config = dict(
    n_layer=13,
    d_model=384,
    n_experts=8,
    experts_per_token=1,
    d_expert=608,
    d_shared_expert=0,
    activation='swiglu',
    moe_layers=[0, 1, 2, 3, 4, 5, 6, 7, 8, 9, 10, 11, 12],
    router_score='softmax',
    normalize_top_k=False,
    routed_scale=3.73,
    balance_loss=0.00215,
    balance_bias=False,
    router_z_loss=0.0001,
    init_std_router=0.0107,
    lr_router=0.000482,
    n_head=6,
    n_kv_head=1,
    head_dim=96,
    vocab_size=11519,
    norm='rmsnorm',
    norm_place='pre',
    norm_eps=1e-05,
    positions='rope',
    rope_base=500000.0,
    rope_fraction=1.0,
    qk_norm=True,
    attn_scale=0.102,
    tie_embeddings=False,
    parallel_block=False,
    init='normal',
    init_std_qkv=0.0264,
    init_std_o=0.0,
    init_std_up=0.0264,
    init_std_down=0.0,
    optimizer='muon_variant',
    lr=0.00819,
    lr_mult_qkv=0.7,
    lr_mult_down=1.5,
    beta1=0.93,
    lr_head=0.00753,
    grad_clip=1.0,
    warmup_steps=93,
    schedule='wsd',
    decay_fraction=0.625,
    decay_shape='linear',
    final_lr_fraction=0.0,
    batch_tokens=131072,
    seq_len=1024,
    doc_mask=True,
    train_tokens=1077000000,
    steps=8217,
    dataset='wikipedia_en',
)
Below are experts of layer 7 (counted from 0) of a mixture-of-experts language model. Rows are named router (the router's row for the expert), gate (a neuron's input weights, with its number), up (a neuron's input weights, with its number) and show model dimensions 128-191. Each number is 128 + 32 x the weight over its row's rms, rounded and kept within 0 to 255.
Before each expert's rows: "comes after" lists some tokens at least twice as common just before its tokens as in all text. This comes from a sample of Wikipedia text that the model never trained on. Tokens count by the router's weight.

# expert 0
comes after: " ", "1", "0", "2", "9", "8"
router [134  85 144 128  94 153 152 127 121 145 125 154 129 147 159 143  52 114  89 183 110 181 130 146 111 152  50 118 145 147 172 140  93  71  78 101  85 116 121  96 139 122 149 115 100 105 122 142 143 102  47 129 150  61  44 152 125 100 161 116 209  63 126 122]
gate0 [128 111 119 105  99 127 146 126 122 153  98 154 130  83 135 160 125 141 175  84 155 133 154 122 146 129  92 139 147 160 145  83 203 152 203 139 177 145 151 157  96  68 168 114 108 150 179 108  72 157 118 143  64  97 133 120 127  92 133 137 131 151 160 133]
up0 [150 153 120 170 157 164  95 164 164 137 154 154 172  85 116 131  74 155 190 130  93 149 160 168 168 115 106 163 167 138 138  18 114 143 150  73 124 128 133 171  90  71 127  99  74 123 110 109  91 183 148 191 139 100  92  87  79 169  91 171 226 177  93 139]
gate1 [176 102  91 131 175  81 121  82 143  93 147 167 160  88  97 159 111 131 122  93  77 184 138 134 104 151 148 142 153 130 148 128 134 160 123 143 142 125 142 129  64 136  92 118 132 150 158 203 156 214 128  39 135 114  90 162 168 113 148 136 158 215 105 105]
up1 [ 83 115 105 183 171  83 137 111 150 179 175 148 180 162 133 101 116 144 102 163 132 100 160 145 130  98 116  86 160 174  79 157  27 125 118 187 103 147 118 130 170 134 126  74 143 150  66 116 150 120 109 138 153 175 152 112  92 136 124 147 117  83  42 163]
gate2 [110  99 114 114 134  64 116 163 144 105 164 148 139  53 166 113 149  55 140  84 136 117 148  86 159 198 162  77 203 133 133 133 122 137 130 100 135  96 117  81 127 117 108 165 134 169 140 178 108 106 150 107  95 133 161 112  81 133 119 105 132 109 102 169]
up2 [176 124 120  74 167 114 123 104 120 188 104 182 156 132 126 227  98 206  93 120 113 103 152 168 195 139  22 141 129 154 169 123 146 188  97 185 137 164 183  73 147 141 119  93 172 142  77 125 132  84 119 103 136 108  88 103 154  95 112 109 122 104 104 145]
gate3 [146 116  98  94 144 102 125  53 162 110  72 158 112 143  66 113 124 110 138 125  91  97 190 128 127  91 153 128  71 205 187 142 199 120  96 159 143 126  62 161 165 121 159 174 140 145 171 153  61 174 213  66  63 122 159  72 151  92  75 124 102 129  91 156]
up3 [122  95 126 129 136 140 184 130 154 135  52 113 153 116 116  68 140 155 125 108 165 206  79 167  91 129  75  86 204 171 135 132 104 152 150 205 153 123 170 181 144  92  50 145 156 112 134 109 177  96 170 139  83 112 144 134 117 134 131 125 105 113  95 107]
gate4 [120 115 101 148  99 114 147  97 117  64  93 119 157 156 161 151  90  97 151  94  96 185 138  63  88 178 150 113 121 134 108 118 114 112 186  94 142 115 120 162 144 193 182 166  75 100 118 138 137 154 120 158 135  65 102 128  94  92 104 155 189 140  91 135]
up4 [136 190  77 175 170  97 175  85  72 136 102 140 121 127  68  92 104 135 147 118  99 114 111 119 181  71 170  19  76 117 126  88 156  76 140 109 149 114  74 128 156 150 201 121  79  81 139 177 103 152  80 117  80  93  59  86 168 164 187 180 151  96  64 143]
gate5 [ 59 173  61 128  98 105 120 120 112 147  97  88 155 151 111  88 110 109 148 120 145 128 149 148 127 159 204 154  84 196 124 140 112 101 102 129 112 123 160  88 145  85 105 119 133 119 157 101 130 134 169 167 127 184  95 109 116 103  67 106  75  99 132  78]
up5 [134 180 128 110  89  58  88 136 126 139  53 136 212 155 123 188 159 107 211  69 124 161 135 145 171 143 129 139  93 178 124  95 176  75 121  95 127  88 153 114 166  99 132 152 156 168 127 124 128 114 180 130  95 108 139 114 157 134  90 131 123  76 129  99]
gate6 [120 135 125 140 170  76 162  85  69 108 186 143  95 153 178 116 153 115 129 145 129 192  95 131 198 110 122 118 166  78  77  93 131 134 132  92  99 143  82 155 142 147  91  90 155 110 133 112  92 138 193 181 123 133 102 113 159  61  94 163 100 191 182 122]
up6 [127 192 119 228 143 161 150  96 132 169 199 177 185 136 111 134 149 104 122  83 146 134 112 146  82 177 160 127 147 129 129 161 177 113 114 128 158 141 110 185 132 143 106 114 127 103 149 125  98 159 210  99 101 108 139 148 147 139 137 192 138 119 174 163]

# expert 3
comes after: " of", " in", "'", " for", " to", " with"
router [ 99 129 107 168 130  95 154  98 129 168  81 107 138 194 127 144 151  72 113 157 159 130 103 169 111 136 127 154 130 133 141 140 115 103 117 125 130 109  86 123  69  91  72 150  91  94 139 144 144 137 117 108 178 141  91 162  88 112 172 153  89 153 145 190]
gate0 [121 158 106 166 208 109 171  98 161  45 118 111 149 142 155 145 200  64 141 134 177 194 149 179 116 105  82 179 139 216 167 165  75 122 120 160 117 120 138  90 125 107  64 100 165 146 140 100 113 126 139 138 126 106 134 124 172 177 124 131 134 185 167 181]
up0 [121 102 132 115 165 122 108 189 130  74 103 113 138  77 118 116  93  36 181  60 132 125 137 137 111  87 144  66 144 154 133  83  55 122  64 127  73 125 102 144 149 169 167 114 127  93 135 152 141 160  58 134  93 189  86 126 115 109 123  80 102 138 132  91]
gate1 [127 164 132 110 120 108 126 117 112 125 174 175 145  91 133  70 149 100 103  82 143 160 100 141 116 115 148 124 127  77 105 143 149 147 132 146 111  90 128 144  97  83  90 152 108 183 103  94 112 109  88 146 126 108 161  73  97 121 152 115 184  88 118 134]
up1 [ 47  93 146 105 111 114 110  90  68 123  83 175 134 102 146 110 129 139  97 156 143 133 152  97 133 114 142 115 105  63 190 128 104  51 137 124 180 119 126 103 113 173 118 108 111  68 123  79 102 133 125 157 123 144 128  67 134 116 130 151 110 144 137  72]
gate2 [118  91  67 105 134 123 157 172 125 114 132 100 110 125 135 148 127  98 140  94 138 127 199 153  80  88 166 127 159  93 140 168  76 119 132  99 115  90  90 114 124 103 203  87 123 183 140 158 186 109 116 104 151 150 139 166 130 178  74 167 158 167  86 118]
up2 [140 146  66 100  93  94  81 128 103  55 138 106 105 110 147 180 146 165 121  60 162 135 161 147  93 114 130 144 138 107 101 174 129 121 168  70  96 151 146 128  75 109 119  93 118 188  99  93 176 150 101 109 155 151  86 159 113  96  74  66 116 150 159 222]
gate3 [153 205 114 105 178 114 161 140  94 206 154 160 160 208 144 116 101 148 135  99 102 175  82 149 130 126 147 181  66  78 112 141 123 185 105 149 129 127 115 139 120 139 126 153 197  61 110 128 129 154 114 178 189  80 143 159 105  75 119  81  87 134 150  65]
up3 [ 82 132 107 160 100  96 145 112 112  97 158  93 156 102 108  98 165 138 195 148  86 103 123 109 138 102 149  84 182 135  97 114 194 102  65 116  93 169 122 111 197 107 134 150 124 125 132  97 131  79  87 148 164 169 172 139  92 145  97 109 107 112 105 155]
gate4 [164 110 135 176 130 117 166 125 101 114 165 100 167  66 120 147 105  86  92 137 172 123 114 148 129  69 117 107 169 117 145 103 124 117 117 108  68 136  76  88 162  98 113 133 163 146 176 172  87 123 161 156 154 178  98 172 107 142 149 164 144 138  54 101]
up4 [138  83  79 131 125 163 112 112 130 173 120 120  81 115  67  95 157 110 144 135  38 126 130 157 124  94 187 138 148 103  90 106 135 171 148 104 119 127  65 135 133  47 122 128 153 132 183 125 129 131 156 106  78 143  85 172 107  99 146 143 156 100 101  97]
gate5 [129 104 162 164 158 174 125 121 174 128 169 121  60 100 133 176  97 128 140 148 120 144 103 170 142  58 128 159 163  72 144  60 159  86 140 161  83 121 126 180 129 118 118 162 100 106 105 119 122  89  95 160 112 142  92 143 193 127 137 136 124 166 123 135]
up5 [132 178 155 115 178 146 143 137 104 179  61 148 136  93 136 129 107 106 103 175 143 110 111  93  78 141 129  93 100 115 123 133 122 142  80  49 179 130  74 153  68 117 135 127 111 189 156  49 140 144 141 134 140 162 135 159 133  97 121  68 119 124 108 143]
gate6 [126  96  92  75  66 120  60 209 200 125 128  88  99 146 142  77 143  95 181 132 123 137  58 165 173 129 179 127 123  92  91  99 161 115 161 169 111 111 133 122 115 120 138 113  46 135  89 116 122 154 154 120 103  71 192  90 160 118 107 149  72  96 114 127]
up6 [158 122 131 115 106 120 138 127 199 183 117 110 111 145 146  96 116 137 127  70  77 163 153 139 155 129 135 119 104  85 134 145 148 132 126  91 103 152 126  71 136  59 114  94 162 152 194 172 154  77 120 176  91 141 129 131 126  99 154  81 155 136 112 184]

# expert 6
comes after: " |", "|", ";", ":", " /", " May"
router [139  84 117 144 109 119 117  92 136 104  64  74  88 143 147 144  69  99 173  81  87 146  99 163  85 200 128 145 131 111 165  94 129 122  88 103 181  68 105 115 105 128 153 147 147  71 161 197 121 107 124 160 174 147  87 134 110  93 120 156 187  91 143 144]
gate0 [116  89 112 143 135 153 165 102 108 135 168 108 166 108  76 165  96 138 150  80 149 148 146 109 106  98 104 129 197 114  89  75 113  77 113 116 176 118 124 110 108 137 128 149  73 145 174  61 117 151  82 136 166 144 129  81 143  65 191  28 166 152  79 136]
up0 [117 198 112 103 194  80 132 128 114  58 108 118 182 116  94 119 173 113 130 131  82 165 151  96  84 175  84 112  81 107  97 172 165 163 105 139 193  90 144 142  79 130 173 102 145 135 108 178 123  85 124  65 201 115 137 154 192  88 105 158 173 168 146 130]
gate1 [128 164 132 121 145 120 128 149 121  82 119  97  66 146  67 163 147 111 125 123 152 151 164 170 122 145 171 131 148 157 137 128 126 115 118 106 156 182 119 189 180  98  95 157 142  82  92 166  77 149 108 170 162  56 128 108 104  78 148 109 143 168 150 162]
up1 [146 132  85  45  80 110 116 166  99 128 198  79  84 103 120 122  99 127 105 163 172 121 193 166 117  91 188 123 164 129 130 136 132 159  92 195 125 139 116 153 141 164 123 149 173 149 122 122 141 178 193  79 123 127 188 146 109 105  74 174 185 121 122 113]
gate2 [148 158  87 126 107 102  91  80 119 129 164 143 172 104 158  93 163 105 128 125  70 123 102 112  82 145  79 152 127  82 126  58  41 137  83 142 148 142 170  96 142 165 135 160 141 163 125 137 132 105 121 159 208 188 132 142 134 110 159 104 172 159 141 157]
up2 [102 104 100 123  88 130 148 177 115 132 133 190 135 185 106 117 133 131 132 108 176 105 136 202 124 118 167 105 156 146 208 129 117  99 152 122 117 114  67 147 127 102  96 136  62 111  77 121 124 122 133  98 151 117 129 132 107 140  94  99 124 177  86 157]
gate3 [133 136 143 144 157  67 113 170 118  91 178 115 106 164 156 136 121  91 210  55 171 186 171 143  87 230  98 166 148 155 210 140 145 184 112 125 116 187 126 156 144 137  91  91  92  64 109 125 119  98 164 106 105 136 161 135 127 152 133 190 113 166 166 184]
up3 [148 123 144 164 105 184 137  95 117 127 135 151 166 143 142 117 167 168 105 148 132 113  99 144 170 111 176 181  85 111 176 116  67 123 130 154 103 157 141 156 123 121 193 141 125 138 105 207 154 177  58 140 172 130 146 147 143 120 108 117 160  78 131 140]
gate4 [ 78 126 105 164 165 150 105 120 127  90 146 106 136 165  83 125 170 155 140 120 174 144  66 154 174 103 118 111 138  72 126  87 167 135  98 143 126  73  75 164 136 145  92 102  97  90 205 120  70 174 132  79 106 145 150  96  73 138 221 124 190 124 136  97]
up4 [103 110  73 142 116  68  61 174 151 144 123 187  95 101 159 101 212 119 169 163 138 128 119 110 135 162 139  94 181 135 192 124 153 107 124 124 131 125 161 100 170 139  93 104 103 129 112 137  86 106  86  88 144 102  76 135 113 151 143 129 177 153 163 108]
gate5 [156 170 110 131 170 101  57 105 127  99 126 134 154  88  45 152 139 160 176 103 112 159 126 154  50 150 118 146  83 175 104 137 118 102 146 127 160 100 105 100 133 169 175 152 179 148 151 117 146 139 129 137 145 114 185 131 197 127 117 133  74 137 151 212]
up5 [ 89 151 102 122 149 106 105  96 168 128 157  85 147 103 107 102 156 136 194 108 154 160 144 137 132 151  98 160 131 117 118  93  99 112 125 131 100 155  62  91 151 162 125 152 138 135 159 157 130 123 179 113 146 146 161 119 137 114  98 131  96  95 115 147]
gate6 [154 123  91 193 127  85 100 159 133 162 126 115 133 123 121 113 119 109 125  99 201  91 119 110 154 173 121 138 128  26 179  86 115 121  84  94 145 105 104 154 176 137 168 170 106 156 157 130  85 129 131 122 142 128  57 127 119 149 147 115 118 117 185 127]
up6 [128 131 117 149  90 138 129 192 180  88 162  93 154 122  77 169 124 123 100 149 129 130 143 151 158 160 144 122 179 140  68  98 127 110 151 173 122 110 153  69 178 128 178 102 127 159 218 107 115  82  79 128  95 136 105 148 102 143 145  85 104 165 118 126]